config.toml
n_layer = 9
d_model = 160
n_experts = 48
experts_per_token = 6
d_expert = 32
d_shared_expert = 64
activation = "swiglu"
moe_layers = [0, 1, 2, 3, 4, 5, 6, 7, 8]
router_score = "sigmoid"
normalize_top_k = true
routed_scale = 2.45
balance_loss = 0.000112
balance_bias = true
router_cosine_scale = 14.0
init_std_router = 0.0255
lr_router = 0.0011
vocab_size = 8670
norm = "rmsnorm"
norm_eps = 1e-06
tie_embeddings = false
optimizer = "muon_variant"
lr = 0.0103
beta1 = 0.95
batch_tokens = [65536, 131072, 196608]
seq_len = 2048
train_tokens = 588400000
steps = 5031
dataset = "wikipedia_en"
Below are experts of layer 5 (counted from 0) of a mixture-of-experts language model. Rows are named router (the router's row for the expert), gate (a neuron's input weights, with its number), up (a neuron's input weights, with its number), down (a neuron's output weights, with its number) and show model dimensions 0-159. Each number is 500 + 50 x the weight over its row's rms, rounded and kept within 0 to 999. Numbers have three digits each.
Before each expert's rows: "mostly gets" lists some tokens that are sent to it at least half of the time; "comes before" lists some tokens at least twice as common just after its tokens as in all text. This comes from a sample of Wikipedia text that the model never trained on. Tokens count by the router's weight.

# expert 1
mostly gets: " JPL", " MPC", " MF", " Spacewatch", " FW", " "
comes before: " |", "-", "°", ".", "|", ")"
router:545405492632511449540548423461512430520522482488526500430499476509448457528543586476467468361503574498469550565456510557433598513524518531523454546449481563457474468506387544529488471512504528494492536501404420616505460533477382543540308539464501413483557522418482481523482505467453489462570468505511462476403510471575493490449558471575495447531459473455504495506505525535543618480518467536515555556526439538563486543420505520498475491412503492487515398462509469524508534407492452
gate3:511505443524465458558504523571558561555424524477614404466499532529478516471476499511371483518443514524540445456531503550519559533472511456519480493542558525508531501542540444437486508610546552520540480399472480496464437565533496535506401363376541498408540550432502601388465556423486489498501538532470518424452534436527411534406514472608510443477610441547409448532520506487552515499508472497454553591532482504561469536503502533498495536550459594489506509430435532477417503528494546
up3:505544429543513551601320472499467535497474545393576503504533513529554523549470477517581529468471459489481524520525454491431594437507453434479521542523493458546584574532564545494479485515460547494617506511519506531617590511456565471582478553591484528508507426526521480510607514510455486491500485566523468530553508562547514520499478405420558450469480486618478425466482494420416478476410530491513466522519507463570439523562461479551530418546559489536440585525472477437601481434515434
down3:521502574506450527491528552472488425502421533528508541468542458541570364479491520523541447498523409538481485493422488536489471539492488474449406557445466487438454562435512469509538493475524492496452479510507421523627535542517534460510567515565453479534414525475568419546580448531392478493593575506482510523441501444495472481618445549451468479548486556445416449461557513564527521486539455559518535469567555594369553474535477555593457490457528462570551483460594568436547604539515429
gate4:527542378516397439430534498439496479426488551436554516471554463409412460575482551415488467461524512580550491518487475500561546431398551528572486493517589516635496504499496551416419497605355439468430572435487472575504475458524510467467377496517502466482478498471457504503483430438480485448554484505539421519555541499494562516510533527532512442572518587468578589470516464506460544459525477521552437466497438504570517548502483501516536594431548496546485537516510493391525535539512543
up4:592434505468490500513485451466481472446528505505539482456511458499456462461550513528488509442539463548466448422519527491577601478459573605567471532562579527600435459534474463405470530572457512492505589460529462495495603464590446538487476557552520478535455518471493507473526464464415481484414425386529501549476511619527563493401421561549534460562519590494501480436632462558446574486513457504518461513485533587470523497484471463456538571580589423572565510483389491483519444488495531
down4:525493603456535486574593444547464561450462467560525483513490526499504570512508461509517451524484531510530477473461563484500593504532500568465439485431564419488454471541416449408464497519496490552514378443459529458524505491542518548543597533538525503458484588536490445459411521548582432458553459448498408511573563481557505542478451525481482536457399546492526505626461496611536602520450348441510429529422587528474499481522483488488544435579550434532486514455515512389560463451505525
gate5:465450500531509496447474428465415411447589501477556506541467548521502516523446470554484570461396474510428540496453385441558476490510496601461517472455518429570541509429480533533483515490503543459664506395544384479485531498451436549474486473486577479532557513578529542408542513520430430506550401579494490536554516445379517472397463557482564499517544500491515509514517547511434497541549520508540498446411503405484534529474441545465530460487566469525414488444452519468405431541542443
up5:538447614542473447509553514449410487472516537578590460545512429428504440549523547454492523516468501432480575510432481481531517498502517462490524444422653489508528524533443529490516512603489412484473458475462448473508563463435450576502428513455534469485614554404506508404581502510502405420567533584476439529458507413449444507453547509521536522525497556459583420527657491434517514538550467440487505395437428475578542492534447528482491479442533481498446529434484497495530550494499466
down5:476404412502543548483495481452516568464562563549496468492555472548534419514525575368541482476492449442433469553491507508587523490542534574506525513444453563612532493529517488524567534571454511465531443524409434472472366511531549506521515523506455468431461508439493520457476562520485535446458459484523519616512632322465420442505497542486572572546484517545432516490499486438524518491475492525502527388435517469483494528492474533390519478417529488539541548501449425567586522533492441
gate6:460568554530537488363489461459461502470436541482497449473562448478536430509556529479496487560459509495466559443514531551481414460385596573600624572658506468512470515498456517457597539436579594485532570486466564450433460511552461549425476526540528513488495528567446551449510552564599493466577558409524473468552459404450467559500532516474512445483474480520438485434514483535464557500527459429424574471502487491561527465520448543542523463428503454519504489463580522484562543506508563
up6:570511529543498503507496416510480448541583502527468540529474572449497442441521541603558484472477447430500467536422576437494507516621547473466477535473478501466490419449509482568455434521472471490425520562476584483622511392535489490603446532447433455503577497517511559454392467453461566562406476584523542441449533540410461478413571566481444470532510497525502445518444449499458516503483453557489435529529503426554498435503446514511455534437512423419403435494550404471525433552444469
down6:493522640560425465448491540506445433460470540546460531540462500524551571532541593475483476380499436531500490508450400431461567552524400570583487497543462535569497515484403470547491529531585471400455421553492514507576477531514548559549394517417419496549507603507518474520556500520498544539458520512518480501578529493492548336443476439530495483508515357514471484560474539508464497473450472539615552507574421436539506492506476464421494540573510468526480502499483546455491500497464536

# expert 16
mostly gets: " area", " government", " book", " development", " production", " service"
comes before: " of", ".", ",", " in", " and", " for"
router:522499484445531546511446521458417490524475469380490522526559506536557443539447449551503526410463441503535488505459472635485509583437503471446446501544510528454533556480461473467625458512553519554381543537482364498493479520455504558495512456491543483510513502567459499555583496490450378497548457512436558484482469518501527386552449520509391580552485448475457453468516513509459575513514533472526518448528468568578521397454449561583410549501497531613554393565548535514503422469499546
gate0:517471372534511481575490536417565541508483460485582456460521514499469515459443524523554560482560600468450524461475530523516523436525494510463350474473558469493515460455526531426513492515435422454490467412485458540505549476513519455584537513599454594545581595484531437405471512568503436485397486488483503542549415443428492571481497484500577532439474420558513498494581571468565528522576556537457496366570534507510350461457494478556489457532522594510485516460489525471431471501502517
up0:438438440482382513477511441395491489458480511495509367469442444523514533415513631492561388443464444452487575498503415532523505463552528480509560523440546460585518497538492483489538454473472575495536510433472553498525473554550480434423492545582477454540469529612497399542491484367545583533469431501551516533568514485597526473591468518456529467463455557459422611479477568499472500383516500503584487481525507510480517490468501455492543561497431527417512495499559580497492555439511485
down0:585535533443559505514490535445503459428418526487578432513558479456512567472610490456529592451503505458545523463467497399564476505570537487522617487454476538512574467516500517612414405561533522423470442502423524496527448533511539497518472449520466400460495544497440452533515397531527465523491458552571536489489536484564500520476530499465544496563466609487380461471512552535599568400483576477505474368529524497491563569571561524507537542488420533519481481492506496501363465538567513
gate1:541452525560466419473486495494463584579496497518509434528534503576508525520464453506558459420513483431493497447537567576499440458499549585542508601517464553533452441479405463510404437523553517462486426526395467566520493474505544456459473450490477513435583460439491529583542543450453427486493439378410450603484467498478504624507462515572386572580466520433485502471506462545514494522508605491461570508424463424471458435482485586536425562450449539533536480535463497485414439472509523
up1:473581490485509532443488503486535450482470550587540527514516484461426553399478602463422577529458535544541526490471434508522492486491450470569518498465448567470463474519580501586518514403450424485503445366511492563540573559494519462488491469470450471621568590564495401556420515513571595511466545541491496548501456562462549473474615459522539515428475420563481383549478597434489491561510513512541527506463508508492510584419523447443494424505555536429487400481505449470552542573480495
down1:500410526484515480532514636490441564464373470494588491502542426561550528537585518531464612505485567570491495501497466563421558508519429471530444417559523532525580540527539532507583474494462519500465573545487546517570538459487468516504525480459491513516549494545474542483494554495527483439571506558488527505614573564522414465585385512521463528523537552514561564542617600535454510519479502566419481492498515499564512555480433524442529487570575513385416576504581479557455501444475567
gate2:484500522473555533435454510487394441484479477527518446501557563491514609457426473460508467502542481489541512558536546490547501483469507433418558587526558363495569554430602545486604483501469418507482445498436457560512500550474466516532527538497498539515537404543547500508517483497460467470535408451519513548631533544536553551488401536533490426475616575512429465435482521465386482508439498446470475503497474435527520540447557408584509562536397539499591437486572560458535557556489543
up2:504524460480429449559484582505519516507550479511416479478561441501529440494530565551526515525482582540464500449515465511569597513549519462586486441519579595543472410503520545491509494465519494493480443414535458527532552543562478489589512571487418530464523532470506551433487577599596486509336561463439530506482513474412474569482614477573610547555433596469555449557610549563534509508512529512536466462511548476495405550596455542551489477502540532564463557496503543554440486530525547
down2:471485595427532510531572527486488480482545484440468493530617484465442547533451440481503522471439473459494422498551421589503446470438487436606404534510440566382494584523496536467496513564495568431559501450484481592510560545451528516481493536536495478580525530461489539501570571539549583468437590612434520510520506445459480494437648526486526516440500487576422529481537608449477564559527508502524475505531481467572492410527448518544390554553532517500555479545515507464418526522434566
gate3:537388486503495393559479425475447463412578483593448544427462479517564471517552526528565500443503583464531487542460555542477476515551451486585579499462566540434422482519547541490440464508389445554467430500482532471545463476530520485564449509466496474532407426552483614554509549477506559456519552464482387513489457397431572551530450447449465526530558473624529549442523459512495509493555503508467441540498568412478569529588536541484552493449536495531497475467509496565555613463472581
up3:563510562439535535510452490447555489510516458441527552470548485509488517531510468510473466477550550569451434537446587343426470461490535508518559475466464478475500370455581409506555508488494475544433421531484570451489499657514522446487502504496532425559519545458482541552413542478486583477405510574445516469478527498622584513497420500467458596513496549508486557565486503593503472539519424499524414537567469519415477516455390454510591504537489470464515509423480547607510481499510570
down3:477593385536447464497525571475466399607549451548519469495487499502447469490481536496528555581529482512465507493512429483574430568464497487393520489436479564514396542557460579470476483501516504486513557540526503478462542598535564482546510395469606513440605533566445379458530500438537429449546457576589437551448469509555495483552443499456499452482492497550566466508534477437508474453612573516489547537523536457551476425520469575502485494548541543496465549640534440529467527574496545

# expert 17
mostly gets: " med", " mechan", "\".", " sequ", " gradu", "lect"
comes before: "\n", "ing", " The", "ation", "ed", "ers"
router:537425503513520439519558471477482555483507460461506443460456543531457452476490407515568577400532487522539493527484571542501503497446530461562461508540447540452516517429539500489585548547569441537513592525388528451435499552468533522485430488448500435507507551496420509526494495545557467488553435488468509474578493435422546480558484532458545491533567540411417508559467496558497681438542621507481520466585504576544578431468502546536411594465484557545449458603507481526548468454538614
gate0:545409606558532463614459435540389605509478483517424546581441566539503477477515513457569550493466420503560539491491406511497523486483509482481425449507447531470491498434473471493439412421539569446484434584558518479410464505519476506426491526501465513418500551507484527505580527444526455545536559463440467467628479465457557511566594525511465419559616519486527471570420522520501493449535570536557456527581485497420526478512482456549492568449465494622477514567516509534520547423461541
up0:584511471490586532538508498480484495469575559516427525585504554521533454529503563475553499527470574485511646604437447466454605534589476401522583465473553511508460496467414518558482486486480517523440433508532492605525533520550541485498474516505461526457443516517630549578566482497460482517547516525496465502555574537495500532456583552460475471488494471494447522418509555592521446564559473436516529405461548478396500520607416436455492463471528471460551502452472511541397467427584397
down0:480548538462483578584387539400557426571494489506562467449544387477554541494477449500423503443450503460524473475565542440463547424543473467546472551553549474555555563521528523494567532499451531536536573533584550478572510457470461607596417475467528499537448512480459525526536538502511521535509520459491552593533547495568445411535480451531513555473421475461445528475499493521504616564496574502487518515490498507556456564403515477496533416524589552370545431487537480513549467644537443
gate1:527534482486459490508569558406503497518498405521538460475507525516467512428515524430537524495550510531519496518501580472544404502560480545466530628381477406517573418488471510527504548517470420471548515496437474575492516506437394505462470581480537494477557507446477576520536609536557496530541416489584574501511597410498547521490557546517487556436491498521613463493535445544526457469543522496525588516508393579473483537387469462535437470469333566432464442512471462530518552470529467
up1:513469542458510512568516502464547568547446552441449527519468459487487497623479402559542516438472536478444440524607524465549509496440477474538507465502554437477416554500546432503512485516460468575411448545511545478497503491528500547472508514551455525603401411532491475435464452511503596604513588487521492541480413442533527453553480622443531485527449500505487602411484506526507544510422576522540381534496511507491520487577404456452551477633618471497524501560580510468555527463552558
down1:468501486458536525533498522538476535384480419430422508563536508563569449548531476543466521469545478467543533552532477518561474518444544382539565414583483416542532496560517483458509558473484419487527453521475583443453511473551584452477396518532664455509461532511482437390612426495564527529554496501518486552540474541398471504486453524439434415501517417439575528569452508496508590445554472563530486459463549492580585524497559498509511453488553485475518493562502447426486521487499608
gate2:471453494494469439557577492504464552465561467506495439466444509552461497521436458561460491517467423525465468408429416412474471419461554494402513528497484476536464424399466424506501475504527448463485481572476536420415571542669463488429485560539572435520489456502556431559520471528591430443445478440517516454531414456535586465453509433459521522547504510483551553497543457559498554421496517451464545497530529554473556455483535511525550601434357501551459475618460502531528500487482551
up2:609459524511437500412515522430409457440488478527541475526465421600538551527507575516574420493545562527430596454479481533558498474367498498504548541389515438510513516472481485502575521513602436502504465477430480542442503440555466430480485501456469465585492484460486494413385472482462433499479523545529463549417446589466398492519459454496513551491443523442491440369546483451465494463513397501488543468503566442531481452510461444514481444492460489508447502493487571431521617584541444
down2:583475584551498541475477473455455414501484534515562573442470592577435510489544489487587551457496528523464528419464480514499489467441456476505459544533507592484472481460465438495576528407613543438568396408476475509478557637529477488512519422499572466500546460457454494498483505465430519390466504499465511537410408582405475467610553479484494520461500382401465488574528491474510470499404442515531464404462471562465505452477519522442536457549479473498494454574533496438488536458533418
gate3:534538502576519450533482433495482550410465487551523554518548501586529514572506523523589527555541566528467505520561447495532507500492560508549578481537539553532511530491550516509484514512535495454426415452545534572584582593590458523456458526536487486507549432560574474553467558543528565490430532496461543536573573453344478542427475466500450414413398489485493505539511538617556472426462551583528523531552579472485600532569407464525451415541575464556494468451434512474549477496551454
up3:527436558518548560550444444497489527473561542537490516504504587484464497419470431477472493437475476567551511544520502561549486450475545517518441496569497527468532521508516459576466493492557558492435542489475448484463448563512472529489472388524532568459673468454576497488507529523390455502481550556572532497546495512511461466578564435451530574458443523486468460478461531562485434510493597520341484521612490519450528411560485443455584571597415436489540514430559638524499518456531508
down3:498444479502474508452571580521541413503418404586512445565506451486555576522483529529589543485477484439618464493500549591512592444497559548451476554533580447404519496442517473415425473527501442560590494509591404476554506510575480587492586485510521431488367556484488485522512461547480535516459511479517564466521525531579541487508520430468490441482473482434484546500425514451444448496413551497571507439529476415542521545502508471526354534449419527536486503506448561507446533495524421